config = dict(
    activation='swiglu',
    moe_layers=[2, 3, 4, 5, 6, 7, 8, 9, 10, 11, 12, 13, 14, 15],
    balance_bias=True,
    n_head=5,
    n_kv_head=5,
    norm_place='pre',
    qk_norm=False,
    init_std_qkv=0.0576,
    init_std_up=0.0576,
    init_std_down=0.00609,
    decay_fraction=0.925,
    dataset='wikipedia_en',
)
Below are experts of layer 11 (counted from 0) of a mixture-of-experts language model. Rows are named router (the router's row for the expert), down (a neuron's output weights, with its number) and show model dimensions 0-159. Each number is 200 + 30 x the weight over its row's rms, rounded and kept within 0 to 999.
After each expert's rows: "comes before" lists some tokens at least twice as common just after its tokens as in all text; "raises" lists some tokens whose logits its average output raises strongly, later layers aside. This comes from a sample of Wikipedia text that the model never trained on. Tokens count by the router's weight.

# expert 15
router,210,212,197,248,217,152,226,202,178,163,224,212,156,202,196,167,197,220,164,199,221,153,148,215,185,203,218,201,170,178,209,270,204,186,146,147,219,180,221,214,206,205,200,234,169,216,191,182,180,216,199,199,196,220,217,101,178,200,216,183,150,207,165,169,194,143,153,213,237,174,178,160,228,160,252,192,220,167,106,229,193,202,204,220,212,257,142,210,175,222,231,175,189,236,189,185,211,197,168,214,211,190,166,212,161,212,228,196,200,231,237,164,163,239,270,207,212,143,201,214,195,192,237,126,268,180,219,194,207,219,250,201,190,190,179,139,212,168,190,244,226,209,200,196,210,233,209,225,174,225,245,178,189,235,198,211,168,181,196,220
down0,166,214,179,205,150,159,203,235,220,248,237,191,227,244,198,142,186,239,232,235,224,169,243,210,201,216,110,238,222,207,203,152,145,236,212,180,206,222,185,190,143,162,185,174,226,199,229,172,204,193,174,194,228,218,189,189,225,200,207,199,196,180,200,161,216,249,159,224,230,178,205,182,180,264,196,231,243,219,215,197,189,190,154,224,196,224,233,152,226,205,186,199,166,200,201,216,220,161,180,176,156,194,248,202,212,194,210,264,222,207,224,199,210,236,214,199,163,108,229,231,195,198,209,168,207,269,158,158,231,192,211,222,160,220,215,212,220,188,202,201,254,261,248,194,143,181,174,152,237,219,211,183,167,145,173,169,202,206,203,170
down1,221,231,241,194,223,167,187,261,195,222,223,212,177,205,234,209,216,209,246,239,145,212,263,211,187,184,239,199,173,195,212,200,210,193,165,216,209,184,219,198,207,166,190,238,226,150,185,210,185,175,200,219,177,220,201,213,180,188,153,249,191,211,187,216,184,231,133,216,175,218,161,213,152,170,150,247,211,175,201,190,159,161,225,190,207,249,180,218,256,245,167,209,184,194,201,140,197,256,254,208,272,173,206,157,139,203,202,188,249,177,204,208,198,194,218,191,204,172,193,216,136,243,182,193,183,244,252,175,169,132,179,233,195,245,225,185,233,228,151,221,194,227,172,206,194,242,204,244,253,224,229,177,188,216,204,184,212,220,162,271
comes before: "-", "|", "==", " The", "===", "The"
raises: "It", "|", "The", "-", "There", "This"

# expert 126
router,194,218,168,217,222,202,269,183,197,193,217,211,163,198,200,173,240,198,153,213,222,188,210,176,184,154,197,166,224,212,210,189,187,158,213,217,217,210,228,228,176,188,216,270,183,319,179,226,170,225,217,185,225,218,247,133,196,173,208,187,168,227,207,174,233,127,190,186,199,199,209,227,234,220,198,163,184,216,176,199,178,206,159,210,202,205,228,223,217,189,295,189,170,202,227,165,262,201,233,238,217,185,208,209,143,155,169,186,186,237,228,155,210,221,217,140,178,195,264,171,196,196,191,166,196,192,223,168,218,209,279,220,176,168,173,158,251,197,193,189,189,177,169,179,228,209,199,178,205,157,208,192,193,201,146,192,145,239,197,207
down0,250,198,215,198,243,257,195,201,240,213,229,204,167,189,170,214,185,245,184,200,142,210,216,182,211,238,211,201,187,202,239,208,215,204,163,219,225,195,270,174,209,158,215,188,188,194,202,226,225,236,214,204,206,219,141,172,173,183,221,156,249,217,139,166,210,232,195,181,195,201,167,199,250,168,222,183,200,197,199,201,121,183,194,234,193,184,266,172,184,223,190,181,224,205,190,115,224,171,182,178,199,195,242,171,144,133,204,223,154,219,252,178,207,238,200,189,235,212,214,193,211,224,196,194,264,191,161,205,214,178,209,227,203,199,213,199,136,169,179,201,240,176,187,213,185,218,215,133,207,147,199,151,166,226,198,225,103,234,234,195
down1,181,188,191,204,214,243,228,201,175,174,247,192,273,185,237,212,214,234,239,203,216,206,169,176,181,178,194,192,197,148,193,159,215,180,170,208,208,186,203,199,195,185,260,211,228,216,196,223,190,197,164,215,197,205,184,229,233,233,232,193,216,268,173,124,228,228,249,202,190,192,238,198,257,150,213,236,192,226,214,234,232,213,157,215,230,223,235,150,231,189,240,230,181,208,178,191,197,219,212,293,201,224,200,182,151,221,177,176,177,214,181,174,183,223,231,138,210,163,172,191,191,212,134,214,192,160,254,140,173,150,128,212,236,207,264,174,184,194,173,187,205,218,188,203,173,183,192,254,184,260,205,194,229,202,205,229,246,188,155,215
comes before: " |", ".", ";", " |\n", "–", ":"
raises: " |", " =\n\n", " she"

# expert 37
router,175,219,196,270,235,181,244,198,212,180,202,193,213,191,130,192,227,224,143,222,204,205,189,187,143,145,185,159,222,196,212,173,198,185,221,218,200,215,213,232,178,177,229,269,177,273,214,236,209,234,185,185,182,209,218,183,183,163,197,190,194,210,183,127,233,138,189,165,211,192,217,213,244,224,212,199,197,222,190,192,187,205,191,207,255,211,218,207,227,180,269,184,173,211,260,161,279,199,216,193,265,213,231,230,147,185,207,157,195,239,212,204,237,215,180,163,225,189,253,181,189,258,220,145,260,207,193,159,213,181,247,221,193,160,198,184,207,179,213,190,227,162,213,154,202,221,211,208,202,169,227,239,200,224,214,203,157,198,130,203
down0,178,189,221,219,226,210,269,163,171,214,186,220,197,154,245,154,183,197,167,192,203,162,109,207,186,225,215,213,191,179,199,168,254,204,239,188,201,195,217,245,183,227,243,165,215,172,194,211,148,255,199,194,194,150,167,149,209,209,216,190,166,184,202,130,248,218,151,170,255,242,190,203,274,214,228,174,191,206,142,167,196,237,254,175,175,191,199,174,201,230,156,172,191,221,188,173,216,182,203,199,244,203,237,226,142,161,185,169,220,239,210,206,203,184,241,227,209,248,197,191,197,186,190,217,192,135,195,170,228,186,249,190,233,167,221,182,217,190,231,194,170,204,161,164,180,251,219,243,159,184,233,206,232,239,215,178,202,233,200,171
down1,168,175,205,210,206,200,223,205,198,250,198,215,215,226,212,216,227,240,195,199,204,220,244,214,194,174,201,173,254,202,179,197,200,166,178,101,178,237,228,206,197,218,211,197,191,216,220,241,194,187,219,213,226,223,138,217,250,191,274,178,205,246,224,208,194,198,208,196,199,162,248,172,222,173,127,189,182,109,144,197,222,213,242,216,151,214,251,186,221,181,165,199,193,165,183,245,164,222,220,164,222,179,242,231,189,254,228,193,211,234,204,214,190,190,193,200,147,189,163,235,209,169,212,167,263,244,226,235,175,217,232,168,245,249,168,210,187,198,137,221,189,223,171,168,264,211,187,152,212,169,154,211,226,165,216,219,212,197,214,197
comes before: " |", " |\n", ";", ",", ")\n", "\n"
raises: ",", " |", " and", ".", " (", " &"

# expert 86
router,191,186,214,217,179,195,257,154,238,226,192,207,202,196,182,193,236,210,174,231,199,190,176,196,186,172,184,167,283,191,219,200,217,143,221,207,214,255,188,208,157,195,174,229,136,226,193,189,215,234,216,173,189,189,190,196,174,170,158,152,171,217,166,119,242,159,176,202,198,206,162,221,252,180,226,195,196,165,216,191,196,209,157,228,197,175,235,196,245,210,240,178,206,264,256,168,237,186,217,209,203,252,250,205,165,191,192,155,200,174,179,170,199,194,171,162,195,197,242,178,203,233,190,174,280,174,223,177,219,192,249,213,193,186,219,178,200,155,282,207,253,176,165,174,224,232,229,210,247,179,186,221,221,190,212,148,179,163,158,240
down0,198,245,179,205,178,228,198,213,206,177,209,204,216,208,195,221,266,196,221,199,236,243,161,158,222,211,246,190,165,177,231,174,229,238,176,111,208,194,205,191,204,192,205,201,259,150,174,222,191,252,261,190,149,229,176,202,176,262,199,202,157,150,178,200,213,215,228,226,193,259,203,217,163,227,222,188,203,209,196,213,164,248,201,195,194,236,198,181,211,171,244,194,235,202,235,233,120,195,181,188,200,258,172,192,189,211,214,233,207,242,198,146,187,223,223,206,186,218,143,210,244,160,190,252,189,203,224,217,198,187,194,112,163,205,180,170,112,246,198,176,213,200,207,164,200,210,235,211,184,176,243,203,216,151,173,228,177,210,189,168
down1,236,170,181,253,174,243,224,221,208,174,204,219,241,193,201,204,183,205,169,207,224,212,166,167,169,225,179,202,199,196,196,211,218,199,231,207,186,234,220,140,207,185,212,158,207,186,201,164,225,242,221,181,159,256,206,205,179,165,249,228,205,187,216,237,224,246,181,220,177,187,253,196,226,232,232,172,191,165,192,230,109,206,242,200,172,244,190,191,187,220,190,190,129,162,167,231,177,194,226,165,179,233,200,222,150,182,233,223,225,201,223,248,195,217,149,192,138,182,261,219,149,126,223,211,165,153,159,202,166,131,149,243,174,162,175,237,206,210,222,208,154,196,233,265,209,217,213,211,170,184,188,209,229,169,204,206,193,198,185,235
comes before: " |", ",", " (", " was", "\n", "'s"
raises: " =\n\n", "\n\n", " ===\n\n", " (", " |", "\n"

# expert 91
router,211,188,126,213,219,222,224,105,195,193,166,227,192,270,190,134,196,198,206,206,182,170,206,170,175,140,190,170,228,141,141,248,227,147,166,175,185,190,191,223,184,170,221,251,219,236,251,260,175,212,197,200,209,200,194,193,228,208,184,224,218,240,172,169,196,193,163,184,200,141,145,214,193,174,212,160,237,213,122,189,177,210,203,264,205,206,204,157,189,217,211,159,207,224,212,195,209,185,189,188,257,202,217,260,157,199,230,187,151,192,181,199,171,233,203,182,217,191,183,201,181,198,180,186,216,224,230,165,226,235,215,179,167,180,150,222,169,203,191,215,191,203,186,194,218,284,179,171,180,175,224,186,151,190,211,195,163,194,248,193
down0,164,220,175,188,179,226,225,230,238,143,195,235,237,132,215,196,161,186,201,164,156,175,209,143,191,187,143,202,188,208,155,226,155,186,176,169,169,228,208,218,214,192,232,187,234,215,215,152,201,204,246,171,180,176,240,215,261,203,177,229,229,137,237,169,200,202,189,170,219,177,191,201,212,175,222,260,200,203,214,238,187,167,270,202,217,157,195,153,149,240,228,227,236,179,242,177,178,222,215,206,230,221,185,188,206,241,162,158,162,169,239,198,165,211,225,243,217,144,195,136,198,198,206,156,186,205,231,229,164,207,170,176,254,190,198,212,158,210,149,171,164,229,207,203,221,152,178,168,154,193,199,209,191,183,182,157,189,260,199,198
down1,157,216,221,170,198,145,199,200,209,236,204,183,246,229,207,195,269,134,168,190,151,203,203,167,204,239,212,212,201,176,195,174,185,217,229,203,211,200,195,168,225,190,176,196,192,226,192,222,225,184,210,201,215,169,156,208,144,238,167,184,211,211,188,210,191,175,207,158,191,177,160,163,254,198,184,139,202,175,185,227,208,212,212,187,181,133,208,250,249,213,226,196,211,193,185,187,182,150,176,251,208,158,231,205,144,263,140,197,220,276,201,202,168,180,222,197,156,180,201,207,198,228,224,212,257,206,171,204,238,170,188,231,189,245,201,132,254,229,221,198,270,207,236,258,192,205,199,229,246,187,249,213,234,225,132,204,174,170,217,211
comes before: " the", " a", " his", " its", " their", " an"
raises: " the", " their", " his"

# expert 59
router,152,205,212,200,193,187,201,195,203,185,186,221,191,186,238,151,176,243,227,215,219,178,160,147,195,161,173,208,203,198,206,220,227,218,138,184,190,167,171,154,188,150,232,230,182,223,225,267,179,212,169,234,250,146,226,167,201,218,228,216,239,183,165,194,250,149,206,191,193,205,230,153,265,207,193,134,182,149,115,188,244,224,175,197,154,185,144,197,193,217,228,188,231,207,229,215,234,185,191,209,276,234,222,215,157,249,218,200,156,222,197,181,219,211,240,211,190,211,232,218,205,203,218,171,224,175,226,156,140,195,227,186,233,168,186,156,160,181,185,219,252,205,208,165,260,207,206,142,208,182,211,203,191,198,220,236,170,189,203,217
down0,182,242,208,245,134,179,237,205,189,229,209,282,162,170,246,177,187,211,200,191,171,190,204,188,185,205,199,213,187,195,199,222,154,207,228,202,150,228,239,199,174,171,135,224,248,207,215,163,233,209,223,247,203,171,211,227,209,263,199,244,250,237,227,172,162,212,230,218,228,239,213,270,222,170,197,231,155,143,170,160,190,211,251,155,176,198,148,233,168,203,203,262,181,183,215,192,181,201,218,193,205,206,168,203,173,188,248,166,199,252,155,197,195,159,171,147,153,203,225,194,195,199,218,165,193,209,206,169,184,137,191,157,256,177,230,220,201,187,141,199,174,211,239,212,183,228,227,169,183,192,185,201,158,173,195,166,194,219,180,229
down1,233,156,229,217,200,273,208,212,215,268,204,208,190,209,210,166,241,193,197,226,184,189,206,210,188,202,193,213,181,247,192,153,217,217,234,149,205,165,225,162,157,161,241,223,270,153,211,181,179,194,187,200,225,238,212,127,150,202,178,239,214,227,201,198,286,177,210,203,175,184,186,218,204,187,249,192,199,247,207,203,213,225,232,156,194,204,150,210,262,168,213,183,222,193,151,170,236,237,157,190,195,225,128,192,244,187,182,197,183,125,169,201,204,192,173,213,229,204,209,155,238,198,194,186,210,159,174,147,204,157,187,175,186,176,233,199,176,193,176,196,203,176,149,211,191,141,200,135,208,195,234,178,224,188,204,266,211,215,169,202
comes before: "0", "4", "6", "3", "1", "5"
raises: "4", "2", "0", "3", "5", "6"

# expert 90
router,206,214,163,243,185,225,255,170,193,198,202,204,205,181,194,174,200,223,159,206,179,194,171,179,178,156,184,174,203,188,234,217,227,186,244,236,220,195,237,223,167,199,227,289,150,308,199,216,240,202,231,212,204,184,196,175,149,190,191,197,201,206,182,177,262,143,186,221,203,202,185,187,201,187,201,184,203,238,224,187,207,226,158,177,203,224,221,209,226,189,268,148,190,189,255,195,274,191,259,226,214,181,224,212,132,176,250,201,199,208,214,209,219,206,211,128,216,141,232,196,218,202,224,134,213,220,205,162,223,202,269,174,186,179,199,125,199,171,215,184,201,201,208,183,242,208,217,199,184,196,218,151,229,213,208,229,150,198,168,192
down0,202,216,184,186,202,151,187,227,160,196,198,216,228,225,231,185,245,236,253,171,209,188,211,168,274,206,178,264,194,200,220,270,223,218,184,172,157,206,209,188,282,215,179,194,218,188,179,185,241,225,213,217,191,193,229,183,208,178,195,234,255,168,161,208,224,228,135,180,199,156,219,183,233,164,203,164,192,160,166,220,224,184,140,265,162,187,170,258,140,193,233,187,216,192,202,182,169,237,192,162,244,244,155,206,203,157,199,259,140,172,197,159,263,205,170,231,156,214,211,160,168,194,223,215,257,192,202,189,182,236,189,208,229,217,189,176,192,224,205,207,171,201,163,183,224,223,228,217,171,198,208,216,220,223,154,212,223,179,232,223
down1,201,187,197,165,229,185,217,196,191,217,211,195,225,238,190,230,243,232,199,166,197,193,202,215,164,240,175,188,250,198,206,245,225,234,203,183,192,242,172,247,165,145,219,166,206,203,177,216,224,236,175,205,175,212,220,186,187,223,223,213,193,192,134,144,237,228,228,236,223,203,224,209,165,221,195,176,204,217,254,169,159,220,210,227,229,199,163,166,173,178,178,215,194,186,214,170,229,176,168,234,267,186,242,260,162,226,128,194,197,205,234,212,203,169,195,190,192,213,169,154,220,242,166,235,256,212,263,207,197,251,196,225,212,120,250,212,160,204,250,210,226,182,187,208,207,245,95,154,182,201,225,246,180,203,205,209,214,184,205,168
comes before: " |", " |\n", ";", " |\n\n", "2", " /"
raises: " |\n\n", " |", " |\n", " /"

# expert 62
router,179,187,152,213,204,155,236,149,233,194,180,189,193,202,213,206,173,214,153,165,224,222,185,148,191,183,195,174,192,194,221,245,272,208,189,162,209,209,238,240,135,200,195,230,186,200,250,189,228,268,198,155,194,193,199,201,162,187,182,169,126,216,162,175,218,135,165,228,197,173,226,176,253,189,223,153,231,159,187,209,189,218,154,225,154,181,220,215,191,169,201,176,201,182,262,180,215,195,176,209,198,249,204,219,116,190,197,174,149,237,179,153,217,265,199,230,202,121,229,193,201,179,196,208,250,167,203,179,215,205,177,175,218,202,137,197,204,208,200,187,182,234,157,149,237,205,200,180,205,169,202,155,214,208,206,184,151,194,184,207
down0,189,196,179,177,228,167,223,208,174,188,243,240,194,254,232,214,231,147,226,194,191,198,235,210,260,216,170,152,195,246,229,202,187,217,215,169,186,190,248,152,148,204,171,174,226,131,132,189,203,224,220,193,252,181,172,134,232,178,206,165,194,279,219,186,167,208,178,200,209,219,232,167,237,172,178,199,167,254,230,182,212,246,140,219,163,214,187,204,189,179,198,189,151,190,217,125,197,197,163,213,197,180,217,169,226,155,162,202,177,201,222,242,180,199,166,137,204,246,223,239,171,241,210,165,192,143,229,209,209,206,227,192,230,264,185,193,215,171,171,195,177,195,172,244,218,197,214,215,151,190,191,196,209,202,201,208,256,231,175,192
down1,217,195,166,249,202,210,213,218,217,184,181,199,204,216,229,198,178,151,225,203,214,216,200,148,228,214,178,220,215,235,166,266,151,224,172,217,210,217,237,200,232,181,203,146,196,251,221,213,279,202,251,204,257,219,151,235,143,187,144,223,189,241,230,219,199,233,232,194,209,217,209,192,221,209,223,173,269,180,152,222,161,129,188,213,245,165,203,198,186,129,229,219,217,215,229,248,204,242,240,212,170,184,247,205,205,171,214,188,159,223,185,204,255,195,163,166,250,158,197,226,180,223,244,171,205,176,158,160,153,253,176,216,229,193,196,220,189,195,208,169,194,213,176,227,236,207,209,168,174,202,155,203,187,197,173,208,257,209,206,156
comes before: ",", ".", ")", ".\n\n", "\n", " and"
raises: "s", ":", ",", " ("

# expert 3
router,181,232,184,228,217,219,236,179,157,164,200,223,162,214,206,177,218,197,137,217,179,189,216,180,162,188,212,167,201,198,222,205,238,168,199,194,221,199,243,209,156,220,185,242,194,230,183,242,129,294,226,202,198,207,218,204,195,160,230,218,191,227,192,184,229,152,202,214,204,203,155,208,237,203,187,166,203,205,191,215,213,221,156,193,186,235,244,168,223,193,262,131,180,255,208,217,291,165,232,208,256,197,226,205,179,202,153,159,152,251,243,174,242,227,239,189,238,224,255,195,239,201,221,153,226,159,252,163,206,226,216,178,195,174,176,160,188,209,202,195,226,162,182,174,217,221,199,204,150,168,233,168,202,189,202,187,173,251,169,203
down0,190,168,238,227,154,152,215,142,232,228,149,204,184,195,192,198,227,183,216,258,204,155,206,207,257,173,180,232,166,167,247,188,201,190,204,203,176,218,242,183,186,153,162,220,149,207,188,192,282,168,175,190,198,160,225,180,168,184,204,223,235,249,167,194,209,131,166,210,220,254,199,175,206,168,233,184,229,207,187,140,157,152,189,234,192,242,157,202,195,196,208,216,237,216,202,161,156,221,161,177,210,177,202,229,210,211,154,210,200,223,146,157,230,207,207,185,180,173,197,204,205,189,203,212,225,174,220,140,201,152,229,222,233,147,189,144,200,178,174,162,185,239,200,216,203,181,210,180,178,184,178,181,208,164,119,225,225,210,238,257
down1,210,184,183,197,235,176,203,154,184,207,249,186,222,193,238,210,176,186,200,230,133,206,194,190,173,252,217,243,203,169,195,175,184,221,209,155,232,233,234,177,161,228,210,153,211,219,215,190,227,194,186,133,186,231,185,192,236,170,169,184,219,287,162,217,170,159,172,224,227,174,168,191,194,187,207,226,230,185,216,247,249,236,210,152,158,196,193,173,175,197,183,172,209,147,160,190,210,242,209,203,98,193,258,222,227,201,179,271,173,200,203,192,206,197,225,257,204,170,253,176,213,169,139,233,220,205,151,165,185,182,160,147,204,212,175,185,217,193,152,230,194,222,217,164,235,187,154,177,184,188,228,220,171,208,174,221,227,198,188,165
comes before: ".", " |", "–", ";", ":", " |\n"
raises: ".", " |", "ens"

# expert 70
router,192,193,214,196,216,187,196,215,188,170,185,217,204,218,221,162,185,236,194,187,197,162,203,188,186,191,216,208,173,183,212,215,237,195,148,132,211,153,187,186,192,176,204,241,174,251,244,207,174,168,144,271,218,194,201,154,200,205,241,181,178,198,173,212,226,123,170,217,219,124,230,207,196,177,219,159,192,194,146,218,234,184,195,174,173,221,113,208,172,204,221,162,226,224,194,172,216,220,175,228,276,207,188,195,139,202,225,201,193,222,210,211,195,225,237,234,225,209,248,195,191,211,214,150,254,145,211,147,221,205,222,210,243,180,176,139,194,149,180,251,213,230,190,183,264,221,202,162,216,201,244,192,194,210,168,242,131,176,203,203
down0,201,193,228,195,206,206,240,180,166,214,242,199,197,153,202,181,223,197,195,210,186,168,209,212,270,182,191,171,206,236,245,220,203,188,143,198,170,187,180,200,242,161,240,174,170,227,208,166,202,245,163,207,184,210,253,170,225,248,201,207,196,220,187,192,251,280,247,168,208,214,221,220,237,178,209,152,183,242,197,199,208,204,192,223,197,278,186,164,202,158,196,171,214,188,202,180,191,188,254,201,184,183,183,175,198,204,173,249,205,188,198,210,147,208,158,144,261,189,223,160,243,179,259,236,152,195,226,204,179,249,209,238,185,201,187,195,185,178,187,168,152,176,239,211,251,183,155,225,227,144,143,228,242,211,204,135,240,146,223,190
down1,244,182,250,223,188,235,211,211,224,175,190,204,188,231,215,181,188,149,214,219,179,248,247,206,181,205,187,183,195,241,180,222,220,155,211,200,237,224,211,177,195,216,175,219,186,210,177,230,166,189,202,237,210,216,235,247,174,228,176,198,236,151,166,176,250,205,176,218,191,182,178,234,250,151,207,228,159,240,253,230,206,196,208,155,204,258,199,138,201,222,201,193,245,124,241,221,198,169,215,211,197,261,193,182,215,175,172,206,230,179,195,139,175,222,214,229,255,168,166,242,258,194,197,231,201,193,194,177,185,233,216,246,167,198,207,210,130,206,233,125,188,190,212,252,169,150,160,190,185,188,253,214,195,202,232,162,192,213,140,236
comes before: "-", "0", "|", "4", "6", "5"
raises: "1", "In", "He", "It", "See", "0"

# expert 2
router,152,176,197,198,162,181,253,189,159,180,205,219,140,215,238,182,211,237,158,229,210,157,177,220,177,201,217,206,178,202,123,213,222,204,201,196,224,286,181,213,199,161,203,231,154,237,224,188,103,266,218,175,203,218,206,163,163,193,202,224,200,244,167,200,231,154,155,187,218,203,217,199,218,157,202,189,237,186,173,192,229,214,209,216,208,171,177,180,194,162,281,156,169,185,187,209,238,190,194,214,210,201,210,218,169,200,242,158,132,194,242,182,180,195,229,176,198,225,219,215,217,201,239,146,220,186,197,157,184,161,229,200,256,114,173,169,210,210,198,232,226,216,246,174,193,225,185,217,188,179,169,188,178,207,227,204,194,250,174,225
down0,206,182,144,184,205,182,224,221,240,218,171,193,190,177,218,199,216,236,199,171,258,185,205,162,168,231,170,197,183,200,281,234,157,124,227,180,227,172,170,244,159,198,215,182,206,189,147,217,219,201,249,188,209,201,163,183,186,162,233,181,224,200,182,233,192,147,167,231,203,217,195,230,138,172,186,226,177,244,181,196,235,287,191,213,170,212,238,211,201,232,203,208,190,202,167,213,158,253,231,202,253,190,210,239,202,215,178,223,211,190,179,155,152,194,206,176,187,218,229,193,197,230,152,220,162,183,191,233,190,226,183,214,195,205,212,223,193,252,179,192,199,180,262,273,199,227,250,149,256,150,183,157,190,191,180,211,130,196,227,191
down1,206,131,195,155,178,197,176,184,175,221,184,182,223,177,234,204,207,198,233,187,263,181,178,243,233,157,185,192,155,166,236,207,219,250,202,260,179,196,167,200,154,260,218,165,211,234,200,218,275,177,215,237,191,213,177,197,257,177,178,174,205,231,179,263,216,184,219,225,210,211,195,159,173,207,200,193,233,269,244,206,203,248,150,201,173,174,203,171,195,235,220,214,214,187,181,251,259,244,209,238,227,245,183,192,209,196,227,240,223,169,195,243,200,193,146,176,209,169,213,175,152,221,198,221,232,229,224,207,180,202,173,227,174,217,231,214,197,223,227,233,227,215,157,140,178,204,183,181,179,189,225,211,130,209,233,171,208,148,252,242
comes before: "|", "2", "1", "0", "3", "4"
raises: "ac", "ax", "ai"

# expert 6
router,166,212,192,239,201,174,247,164,172,205,191,236,231,217,248,200,189,204,182,198,193,169,157,148,198,154,207,216,227,202,224,192,214,185,188,209,244,180,247,196,146,198,203,222,186,227,231,188,127,272,223,188,191,164,177,211,181,183,220,173,164,218,181,133,251,168,200,235,225,184,176,170,208,183,198,182,212,171,207,203,187,198,160,214,141,188,179,170,190,181,218,162,173,228,224,180,204,156,202,204,222,164,245,225,179,237,161,193,171,267,227,159,202,235,222,203,193,164,235,178,269,229,198,185,221,125,279,101,175,220,197,167,182,212,183,184,202,213,214,240,214,185,182,195,225,186,167,178,241,202,211,172,199,205,175,185,122,220,183,208
down0,206,219,142,145,219,155,201,205,218,205,198,197,215,208,237,225,200,214,190,214,140,219,170,166,202,255,245,169,239,234,173,224,229,245,195,163,192,234,194,167,251,174,208,207,147,214,179,176,197,222,198,236,250,257,208,198,154,210,159,185,188,164,200,225,239,168,156,225,173,249,222,171,215,191,232,167,198,248,224,236,226,197,172,136,197,250,200,180,198,178,208,258,205,246,210,205,226,128,212,227,129,218,203,231,208,230,179,178,199,150,203,206,165,196,214,192,201,219,186,213,222,245,208,216,212,277,199,202,166,260,230,213,164,180,240,191,161,194,233,215,198,185,127,191,238,205,230,209,224,210,208,189,220,206,151,188,165,235,169,163
down1,173,230,205,253,226,157,205,172,211,182,223,150,198,173,173,217,231,143,219,214,181,195,223,203,219,226,236,184,179,180,202,190,187,203,231,203,138,219,172,185,228,215,165,251,210,173,145,199,250,240,129,244,217,215,216,195,241,202,192,248,189,266,130,184,172,172,167,181,221,192,239,256,154,213,229,221,205,271,191,186,169,218,157,214,206,213,196,190,236,257,202,180,230,199,196,223,200,248,199,189,193,217,197,194,271,193,181,182,223,148,209,192,192,169,248,208,164,160,195,161,216,229,196,212,192,223,177,212,260,197,213,239,178,221,146,253,209,185,196,155,190,176,207,191,174,238,165,203,165,226,213,184,157,146,176,209,178,247,158,165
comes before: " |", ".", "–", "%", ",", "th"
raises: "rd", " (", ".", ";", " of", ","

# expert 75
router,154,202,208,233,191,210,241,174,162,164,202,165,196,201,182,160,201,175,198,226,173,163,170,199,169,195,232,133,214,181,138,184,248,199,188,182,238,241,207,197,132,232,193,205,160,283,282,192,204,247,190,165,206,218,257,151,191,214,217,186,185,250,189,201,172,171,145,211,233,192,164,157,192,219,201,174,202,198,172,191,246,221,227,206,146,199,167,234,260,149,218,170,214,190,196,189,247,179,215,220,207,190,195,240,177,216,244,150,183,219,236,178,189,256,216,188,199,192,214,193,264,218,267,187,233,188,197,178,179,173,245,184,169,169,187,135,224,164,190,201,210,202,263,181,190,213,226,205,203,193,168,202,171,190,198,194,204,183,247,217
down0,152,167,212,204,241,230,224,188,224,234,229,201,175,238,227,188,194,137,117,191,210,127,170,248,199,179,150,185,215,140,195,165,149,134,168,162,179,236,202,201,215,191,215,227,225,187,192,256,188,226,266,182,154,187,211,195,205,212,218,135,129,132,211,191,241,214,206,189,172,184,210,228,209,216,244,143,197,164,185,158,179,171,197,230,205,182,206,181,208,203,204,185,147,179,224,195,232,149,191,209,202,175,214,208,230,159,208,223,171,224,193,174,202,189,203,170,174,198,222,165,172,172,236,165,193,184,244,205,193,175,218,188,190,201,200,194,197,184,204,207,145,198,163,216,178,242,219,182,193,199,188,148,245,197,166,154,189,130,174,156
down1,149,234,214,195,143,167,168,253,165,176,228,213,225,149,226,160,140,165,235,201,299,227,168,199,154,187,191,219,180,159,218,183,243,230,162,225,186,163,230,214,244,217,185,191,216,216,214,239,163,180,208,141,188,189,228,236,252,162,162,175,217,217,203,200,180,231,217,206,189,183,202,230,240,200,158,241,182,238,220,155,238,156,173,234,228,202,160,175,178,204,215,216,200,134,191,182,187,207,265,242,166,193,159,133,217,189,203,185,176,158,207,182,211,207,225,246,198,216,210,229,192,213,194,181,245,187,204,190,199,239,207,198,201,202,219,233,244,190,158,258,205,189,192,251,193,234,210,178,191,239,191,140,205,222,225,186,164,216,174,190
comes before: "1", "2", "0", "200", "201", "3"
raises: "G", "H", "t", "N", "O", "the"